From a checkpoint of a small mixture-of-experts model trained on Wikipedia: vocabulary 32000, 40 experts in each of 8 layers.
Below are experts of layer 2 (counted from 0) of a mixture-of-experts language model. Rows are named gate (a neuron's input weights, with its number), up (a neuron's input weights, with its number), down (a neuron's output weights, with its number) and show model dimensions 256-383. Each number is 128 + 24 x the weight over its row's rms, rounded and kept within 0 to 255. Numbers have three digits each.
Before each expert's rows: "comes before" lists some tokens at least twice as common just after its tokens as in all text; "comes after" lists some tokens at least twice as common just before its tokens as in all text. This comes from a sample of Wikipedia text that the model never trained on. Tokens count by the router's weight.

# expert 4
comes before: "-", "|", "\n", "|---|---|", "|---|---|---|", "|---|"
comes after: " |", ".", ")", ").", ".\"", "\""
gate0:121139130144176156161163112131129103113106127123107141159120104105091151091157127132153146140153185133119097151135093112089123134140123149076135158135135128095132119143117133144149110104178103132125159137130093130117156121102140131108099138135047165115116148126182174094157107145136111165128131105111098112168086101132153116124124134141110115141112103113126148128134130104082156156160
up0:094105129164142143163143115108102144132140113115118137156152151123139102146145135092148168146122100155079121125098127137145114113181126128133129128128146121145093121119101078145100103125157161101107153156119143130111099133149124189111134130134139104142186143127128138125111099125155145110159135138131134135153155168099130127096122124140118096137152129185125104130122138119095123118103
down0:111113140136144094106158130137113131145162061165117147106123142104086112086149102165106116144143157155123148110121190132128133143100149127130131133120080159103126173110142110166153149136126145135122130108151141106149164105148133120151099121105135122121125138120150163136144109139105118135119105115157118104143091153138130110154138129108116112126128111087130099174151133114130103060127

# expert 33
comes before: " the", " a", " he", " was", " other", " his"
comes after: ",", "),", " served", "\",", " along", "\""
gate0:159097168130162106150136103121129135112175096147173119128159150110154119159108180111110101136144180176117124061202130157128126119111137131124158111134139119117109128092092130133112128145097144125121139136129144135105096132148144128099136101115100085115119108101157150122124155133154136085133140109132125164097133132150117117147126104156106100165090145131116087150148130109167100182109
up0:104127097115119145136108143169138175141106162132093119072090128128117150098168086118132102091151096075107147148113141116137088117140107158126106128145125123157121140131140117147171142128159076136111134123146105125138111109109113124135108134141160139111136117162101110135143116123131121150111144172146109093136147117133135116125123156069124155165153146142185148131135095140088128096150
down0:124132139133137154138108154153116159114151128115113124115104141143115131112133090145118124169102122123136113116139137121142126132127129140099111149110132134165121116116115109103150125136128118123151119115128131096119136128127151084120122127131150152126116140107133123102128105119106122131132136139134145126133155119115142137114100120131139129155153155110127125138122109131130125100135

# expert 35
comes before: " ", "\n", " 0", " 1", " 2", " 3"
comes after: " ", " 0", ")", " 1", " —", " 2"
gate0:098126103136096135092144106167137117086148151121081195156090180133135178117124114104121131124100176125122140115161079149149136144116150139146118119139176113130109124126122127142127148123168105146085146123107129105179116132143085112147110146130065130114168127129142118110135108102134134119156130133103170118154090110087108114121120152111139132118073090165113104158119078139155136111135
up0:193115096107151149166135164132139165147166138115159098112117088166153102109139187162129079108093133132118101144160139056102128110139086089104171105063086097134088092160150122135120119097139143104153131101140141148120139155129148143080161111123124142105097177162113094151083157127147117154118144156162072121114131140143123136121171107082078133158168138094156140110160127121091119127107
down0:130148104153098142164130130190110091112091158102140159131103122145137158142106119136100123127087105131133166129117122107122120103099108108124158110100143150146087145136172093104157099098129143155108159089124116157081140159099135157111164139143127174106127136150166129134135128113169095128175168151147146130093124164122120138081155118128148139142146138117114150097112145131112148110080

# expert 6
comes before: " |", ",", ".", ")", " (", ";"
comes after: " in", ",", "|", " the", " of", " In"
gate0:125163135135127168141142111143098143110133130135124159115120133114082127105148121160110102138104209123128141147100121172102135129122162150140103113129134124144120102111140135127175128137089154133148166096147127131088156084129099155144129128106129153113130133131112173122131120113178143111142106106155163107132145156118126067141137128160108163137133130119123110147150133127120178138126
up0:108168144145121079157156135152145139168163151141089141114129155148148063160108149121112152158160101092127131113133134163102085072120113111083124152130127117169143130139151188126092120127136123126121115127185124130138120183086113145150136134122113110129134101166110116201123140098131102154092091134102129109136129102113113138119193126120172105164170081121134126106122122154110122110102
down0:121131135158147108160094150117093141146077091148161113114097142128058187104160131091103105136112153154097093152127125112096190116085147118146098140126154161151168131105138093110138141120104108162128151162117119102145129120124095156122132130101150175130135080134144117088152114116107126128077099082112146163124105173151142117132155129124155147144149110113157122116163173119117111152080

# expert 34
comes before: "==", "The", "===", "|", "In", "="
comes after: "\n", "==", " (", " \"", "===", " =="
gate0:115144131168098114121128131068133153121089150169132168100136095134085152148139151105118134104117186120128081124135133116110134130122142096147124120125077128118193125100113126150088127176121102143121115116106148147140060143193134144141123118109120121105131149125129140165127091115166139087123168133118119142089099151079141112116118158109129124131092149138135167138114152161067096146183
up0:123126141130142136142115172140155142148059148138116156134130147094131096086126133099118066103173088142187139155132123129118145060087113160131128084132127148133133100142159143145134136129104153103115165119168106093164108173109142096107119135140123111119097128152165126115162086152117103167116133192128101176159132107141142093153112144155142141171121135153138133115114118154112155154130
down0:188135130098132117132146147115134097113167157135116140125147125089134148122127132132097126142139161116162109146146154165180149122108122132120128121102141143126169138133129175131151153064111136136142122152160061150142143102124136119090143110133103133107134137090090139112146069117139157148093127105123121152153120097150143138145109126119140161133129147098113149130130100163124136110159